Weights of a small mixture-of-experts language model, trained from scratch on English Wikipedia.
Experts: 32 experts in each of 7 layers, 224 SwiGLU neurons an expert, 2 picks a token.
Training: a variant of Muon for the experts, 203M tokens.
Below are experts of layer 5 (counted from 0) of a mixture-of-experts language model. Rows are named router (the router's row for the expert), down (a neuron's output weights, with its number) and show model dimensions 192-255. Each number is 128 + 32 x the weight over its row's rms, rounded and kept within 0 to 255. Numbers have three digits each.
After each expert's rows: a language model's description of what the expert responds to; "comes before" lists some tokens at least twice as common just after its tokens as in all text. This comes from a sample of Wikipedia text that the model never trained on. Tokens count by the router's weight.

# expert 31
router:101116103125127156129174128138100125191121094176126094148173101157129078136157157170104145085158102080158163108131183161060115107131089108150094107133146131129124134149100167116110162128140113
down5:110159182117085132112160104155112138110143110172112101081092152096126078172188178127110175147074109145120140105142172108148120093120148108190156178162083128137171112122162123163097146102142168
down6:088122133065113093127138146189106097137145174151134069141171098207120110134110112119123140163048140133128091166146169131106170047136095163110119124170078175086164101096162108152163087132139128
down7:157113144134061140180202132153182167156134134138142144120108145150153127112146099161078104118124138120057197156083123111141103153146119094112129143136106189166159126163151125135157130111101151
down8:119125079108117138170184078176144088129187173137068112123124128147130138122099138122123129110152085215095179194097220156130155111150131097142105118143126066111139132147141134128141136135161120
down9:182166168122110080093087069122078137145131122125196116159218098151097128058178118118150115082176161125091129172096077179082141110168103121176162150098175138122112085178143154154083149135185066
down10:211076125130157095115096120151085124127121101114123130102096137078154173142161150098179107142119143164112132100165165129087073124126190180139155092100092129131124068117148097148145121104164133
down11:124198132109111133130144068158122118098144108117148143111175123130079159105110147199144149089168137092134109142142112141136118108117189138094083168163150110127168169180125074151108109134160120
down12:135103134110193182146133124107101125145115135143135165120120145077101174165189012122111125116138150144167121124173120100168068142129103111117118118134168106096138150184056140105123151168105151
down13:112182171168090126151153095105137133046146179110129191091110129118109195071182121116161133144142157137101120147077160151127103120115112104129125112133130097135110129118090173129119073103110157
down14:136150113096112124104162154168137128138151126165145115100135155105116141095084115086135117169147230095201124130102129118097024109092122107113066085158172132163164124162103132151133135121116110
down15:162156146156105106127146172137079120096158114135127156099126087165100131118142199118108223131152133099190110136127147134099176140090145137137178153064123178126162099093170065135112111114129162
down16:178131090162098180105072150131112127135107150146123171140146143149128113115168129174144173120152120070133153124137055166089163103127142204103177105099125120149115143092123162120144182114128141
down17:162150070149137110097061073137091144143107193121127114168114124053147130094108168149135139094113144091165126097175114182187159105171090077088134067106145162142125106082108159087091167098118110
down18:145144118165101141089102161145159130076148180102188078169172165199129121116092087122157106136076147182157162091135106116140153075138120136123135130118088121149200102136149159159051090143173149
Description: Clause-linking words and subject pronouns, such as and, commas, that, which, who, but, he, she, There.
comes before: " was", " the", " he", " is", " it", " had"

# expert 28
router:131134138118132193150140126091160097176138143159164093147129160113156133145145146156111155091134110124150178100128120110131083119112078138185118161181165218109166146133055121142115145189159118
down13:113115102111099093171144153096095149149153118107099140082142143077155162103083177188094039161149165105130110141160133126221161153123100156185162091158181118191151058134110090151136132145098148
down14:161119115091173197104192212154133101186168138179129139116136065107096092153160122106127188120164097112074092150157140151131110096167180100092097119109134149137157115120132135128126158114126125
down15:194124176126144135115077148091090114098139122123154166139113135154154142150148122087089130101103178125171155169187056187182111090143100100108145151165168126141131120088112143061163163147101090
down16:102137188103084149101121141120092113163147090106081162088133085109122139141126135183114151119171125151168074165117096139118091175123114163130087104133135148086115109133167092173118096125161171
down17:157153101109155119130123164151120089176144160082195134137087136085075170122180142132058123166184126155139104111154155056149152090067121052115060149108136170103066079103116150155171102114133140
down18:130137107064106126093151110143070167092163149190151081173145123131213106140133139135077188142106201129143063163164145129108109133171133124092148146128186177131154127067103171136098095155176129
down19:096093172108163170168131176144103159074123062158109147164071165104128133136172061078125159126157060112190175103105119106178110116198129188107106121073142072124113124101116083105056129164119138
down20:111164136181164173187113149071132097132165129161089172097106106110189094167132136080123085134114115126137129156080126084168165150125105163124126098103122098180131122187129142173112182113169148
down21:140112121134122110141151090183052150158051156155145096080097076103162113123106102116159126155106106132173173136162146109153135128120128139138140157140132117141144129097144214127113129179146180
down22:172175119188091122074115131120153118172169105137139084177105168166081153103126154144130133105148062134102106149136105143112154115105111144111175127140155111184141111127036089114155186167143141
down23:085149146103110202114110165160194094099163067089118083115161134128084099105151223115131089118131160120086117124108104169149115150099108081151116132159154197167115026181123084132099104126152127
down24:078137114098105147185165137116119123127114136187103161182142136180071116132126110123116097144156133131109116129106146168097143107102126131153121116116094118106118132138122125188128125133086131
down25:147161160107090080129119104163112103188124178109090151166123171137179089110133070144095143085082112125131127119148135192160125102128128178115127085088145095083130193131127118126095071109116144
down26:091130176114098108089116163120146124140135142086100173148123138045107168121110143070135092061131136129180132184121197105145146129093109188142071127111083097112074138039134099119143168210137153
Description: Verbs after a subject or relative pronoun, such as called, named, became, be, been, considered, as in "which he called".
comes before: " a", " the", " to", " \"", " in", " an"

# expert 14
router:130120168122172171154189152120207071172124118167161070125163144125153117147164167153075185121125106134131143097103113135103155071126107117185085141148178199110163147139107142123096168196183118
down13:199188129134096167036051082126124167099112142101111137175176170108146155133134151137141102069137092116150163096161093136102163168150116131146173123140126153134171157132153115141160158126123129
down14:146132079159130153134173101129128140062087160173175100114089163131123162105121146183098092128104126090115089148133122125148084149137131180165108146174138102102084085123142167148180073140143149
down15:123115121158182136130160169166115099160215111144099108048095149109141078139116129115159154120116095073052151134147094188099184098140096135094120138169162092215122161136079110098093148118132125
down16:173147138101057128160120177056101116149140104164141121097118110133116058131133104157159127110097138166179163071141107117121086155174156145173125130095134097174123118108113102155102144053107145
down17:106121123134113199187042121079157143159154140116088194089158074094136155084101192187222089099129158129128117146198126114132131136087117102097167158135159135115156088109123110111143088163123090
down18:109099128100120128170121145135122147208083149143186222176131138151129185115051097131105112087135119142059133106153099136161165064073157160103162109064110162116138100108184114141102128082134133
down19:140079116132080115135145142211211153088104167119156196136152135087117123122136146112159057125115186103100073152161099125129076162118230147196124151118136142123104091055093090138103138077172139
down20:135117077186074141121102134186110126140082147164072102127120136137164095136135080104145094086208120093102158110096113151133110107134123099131091132122130152136153140112154179139113143104172081
down21:114141138116085132171124104116116062099116142123100145102134106135140171184169162121078093109180133170076181137087127145119154143082100169100088118126078106150128185157110187090112111081096108
down22:104122092090154173172186091110157138133128139138143089080094187153127121164163127128145202136142182177163144188154129119170118103126133172111061136072199065106125161073152166099109082118067110
down23:135147039121120152139109117118169133187169082115164096122174127146108122135166099153122168064100097157136130129150143109125105105140108203171160110146100203118108154087130149150161098137139166
down24:116109098163109168157150105129110090083089087122120182124092079113126193150115145126110091173169135121141140135127120120139107170128064129133079128106128186138131101093103132144083125168144092
down25:194127101169086152119132101108118151138123127121093115106117183138086114106079127121101067129112100131123131151112117095162124098090120115073152138103112138117113158124156118165067108132145130
down26:122083109175150155101134108198131145168162204098132124084063162104114086074142140156139152197111079102086120157133086143121132108134130105099128153126124161176117132124116189145157174124125080
Description: Values inside pipe tables such as scores 1–0, counts 0, percentages, country codes, club names, and closing quote marks or braces.
comes before: " |", ";", ",", " (", "'", " is"

# expert 18
router:135150142123093161094168143098129116145121100148145062126129134114083141155193142093111176098151102098108174086168149152052117110117109083138112113087140178128120099146149125136086114157149085
down5:043134129110079128122151119140101163136137191104120152164107116076073155091158115063145145146112094099069157144095092059160109118114177165092123101125102085118153115170173114140136124166104169
down6:154117104179115101140092123124143158106107135137123194146149090123106158132080101118154066144136139100087183187183123123143174142100209140090202136112068120158097128130148164152096093100142130
down7:108106153180135158179139098170153096125171087061150131189093136071111136112133131147134133136152141097191119138175109156069165099071109129115102125139109161130211032122156051138114121125104131
down8:143121106147151044054102109134141104130139173044146135132165061156183202111101077154132150145121112090151162126146097130184157162105089165162117141117134149117102164112118114091211107160104149
down9:132139125158092193147140064128062133150106097141121098117136166189125146169164106069135111129100132140133157195114135142110070105130157151150161111127118115095076152136141080113168099182102132
down10:143159068114093191114119122126069150133093094133134181134072105155141134121092142098168090106086129104164121110154117185111129081154160127143136094149120126137146112194128152152048120143119136
down11:162124145110058169132109114135141166101172092134110117136102150148118142134138143062203167163131184152105079119123083061153086154140156101120113121110152063093102142096151196167141148146089161
down12:114073135099144124118114118164141120145094172180134123124115081090077185036151170092092084183138134151156137119092066080140077103149160077068122150143108105085096127145070136119120112138091140
down13:126128076145149105185115147166127104082101119113095127147086137149158154175119115114061180150093173081135159144129157108135104162095094110129110126105124146119099155123094137104109107108168122
down14:129140151108135074114137119155130144122081093163138071149124111120142093143160122119084135169093092178131092114094138091109203134121105136087159109141121175138116122089163131079128125134168190
down15:162195116091171177185088165119124112112132097139195125105043149071124113123219147109094116181109101165148110102139137138076131144146158128137116145172146099132171103103147103153156092153119112
down16:118096124134152182136105170104130129143111085099168127123142109153193158133168097147181087143129137103097140175135101145133154134177130255117156165130112146098125119161126073102075103121134141
down17:164137124123141105181041124167075187106143125132116088162114079151171136107163107148157108130110070153154169111175137121097123023146099154146092096142115151133078137183131068175078127078099150
down18:143167155167116112116103186145114152098098123155115129108141163159065161069082161106113129113150138107105157056103127082139150156097128185131100203121146104146138214177101136193128125137180122
Description: Periods ending sentences or abbreviations like U.S., LL.B., plus heading == markers and line breaks closing biographical or descriptive text.
comes before: "\n", " The", " He", " In", " It", "S"

# expert 1
router:185156138073090139128158150121153105145111090152148089161137159125105133137169163159095177093145117109096131091149140137096112103122125167158127131160130174115160157170132142139104163134134164
down13:059125181101127143116166135180121098106130163122096103141100171124093101149105127142044161119129111123100168161146044116059136166107167085130129119145166107185099114155190099096128177127138065
down14:149094208154085177117116165162148108129148142073102134154152040124120101101121130082198090109106122164154089176105135148135102133122148127080136196129114072119163121106167183142124099135062150
down15:164156142126117067071118084168124169141125126139129134128115121125070101103099183177154150128149143182131165125127092107099112138085098126160101145138096187041151082117150099171172124137149104
down16:132109108095131121141090115145091118168105128180153148129116082122120130150145115163084081077123137159106164128153141116073115116102181134195164096100113095153126121158181176132114092184125105
down17:145110090082124156096117149144137114109098144143192140170146082121122123198085087089085082088182170193158148109099106098115141126124098133166142167104101178131131180159149101101102159136125158
down18:092140129106109164127098104137107170101103127164139098125122106111157156158144124094124137158125108150140112167179127125093153075170103130099110099123144132119140083066114146067123106130164117
down19:159085096086079138107059143098103170145124105073128189132114147086101138075134106084162157096091097122183101112115145169155051142139132174160156098081141114107166110130160161133092148120125114
down20:142126132128153178149148088124081139126117140071157093119154125076138113152132075127089203118082103145140126157103101145161155101137108154162158177165113151179104118106175168108136098110145097
down21:140130082127145147178107152088148079125090130139111154090216176112132173121070105156177149144165167121120150122114144110072122128074202168197098110072111105116114119136099050118158118101115087
down22:108130109083110097186079145127159135147154152117074099147132175132137066115171074128131136153114093106096168142160087093130055132146088117112136163143141133142139117142065119174166171128127113
down23:176146167147130151143100185141149200119118125113169153117089062124107124092109103177105149152110136127127124161079117111145091123089138151143086116114157170140140081104118134105150093135065140
down24:187134181149150112129128122125118177110062139130139102136134145129113095140102105136095141067142144098147152129057079169126181147207087102166133084096208128113097075100133128072191113153130163
down25:111134146109149131106161154113086191119112096172083108103132095129156156199101092076149124125168148163104132166159130149146153188098151155187143118170109164160088116124081118081087108116132101
down26:121116140131101129125072103124123124118143165096133069117126081125111115128135161119101115087123103097159081136082114111153082110168091135160034122076107109106195117167121079135177194133142166
Description: Digits and number pieces in measurements, census figures and infobox data, plus units and words like million, %, average, ft.
comes before: " |", ")", " m", " km", " ft", " mi"

# expert 30
router:102128172109144170127147160096152067129134081174151076145187100115110120105149144139112160068176090114154111105170106160132090114059060091150119122180179157115121161143149190116126155137154161
down13:125142145138132122186119151057132160074092068149122110153134178096175176137146129089184152108183133120096075202086088144137102164117125131104171126133138172118099102116145127178141077151070078
down14:081143141106118149086136094093127174130133123179143132094117084085113130142127109159140164116153188129109124119138122122128139134116187176108132096104155106123100119084040105165154123131130123
down15:099075151098102093101085137157108121064147144073140120146132096159122100131149077157140077161100130101127098138104127169164169176187056152125166138103159140053147154130118120139072129140112119
down16:147118178129106095136139099087124153164140161118090148118106094132121117109097119187185086132193101089051177133097125160154204130106103134156109144198038116154183162143127147130131167140125116
down17:188096100107152172117148111064109163105096123123173137132091086079136051097088101030154165105112157152072152091160097133183114119099130086153128144162161127170111138136126170155123113193134094
down18:116088130071125112140137075123152130132105142132125141165086176102163175071119189098090150144136092139144116132097154149116142090100126130089070199085146157070134061167115108162052148141145134
down19:176093120119139163182104156147103129090164093122141126088126138060164104137147149151156181199094149125116159175100112154144150152148168147146133171079135087160068113136123219110074047164097130
down20:064149099125173125150105118074104171157151141113100124124152074169166112112110174146162129159163132120135152145102075100134159116133145101172084102110152110088130178127153145116136123147155125
down21:171096085125162155132117121178125129105137144186134110143135165114134105086143078171100151101160114143179136081078126106103130116137140161118148110130121107126068164084140120124144116165118151
down22:076093142157129130140146097090182125130147129091090098128086114149145109162160092086120055103160140184104162141156137124143133123158096115066086151112071109149071082170168146066126077112094165
down23:179143134082121192164110184120182142093104143106065100118102152151096085192143175095167178121121134133106136103117110103087117133102092082116103136177069081196120179127099122093173091146059159
down24:159095156123112071118123141103103155077111123156145132198151150124188176167139105087122218097114128098139135112151171123106165092097132154149093141126108159087115200110088151088127115094070103
down25:054157182187132148147140082086170137138066166154156138155094194094191110110128136053103147130090112109135122142114145123104079125115082139200157161056198128096171087084059118113115124141190136
down26:145091171145147162111128103157186142114148167122135146037154086186130116120159194142128103129103166083071127157095143126105137084179201156143107094100115130095173073125189110141100103165136153
Description: Pipe separators, semicolons and small numbers in dense statistics tables like league standings and club season records, e.g. W; D; L.
comes before: " 0", " 1", "\n", " |", " ", " 2"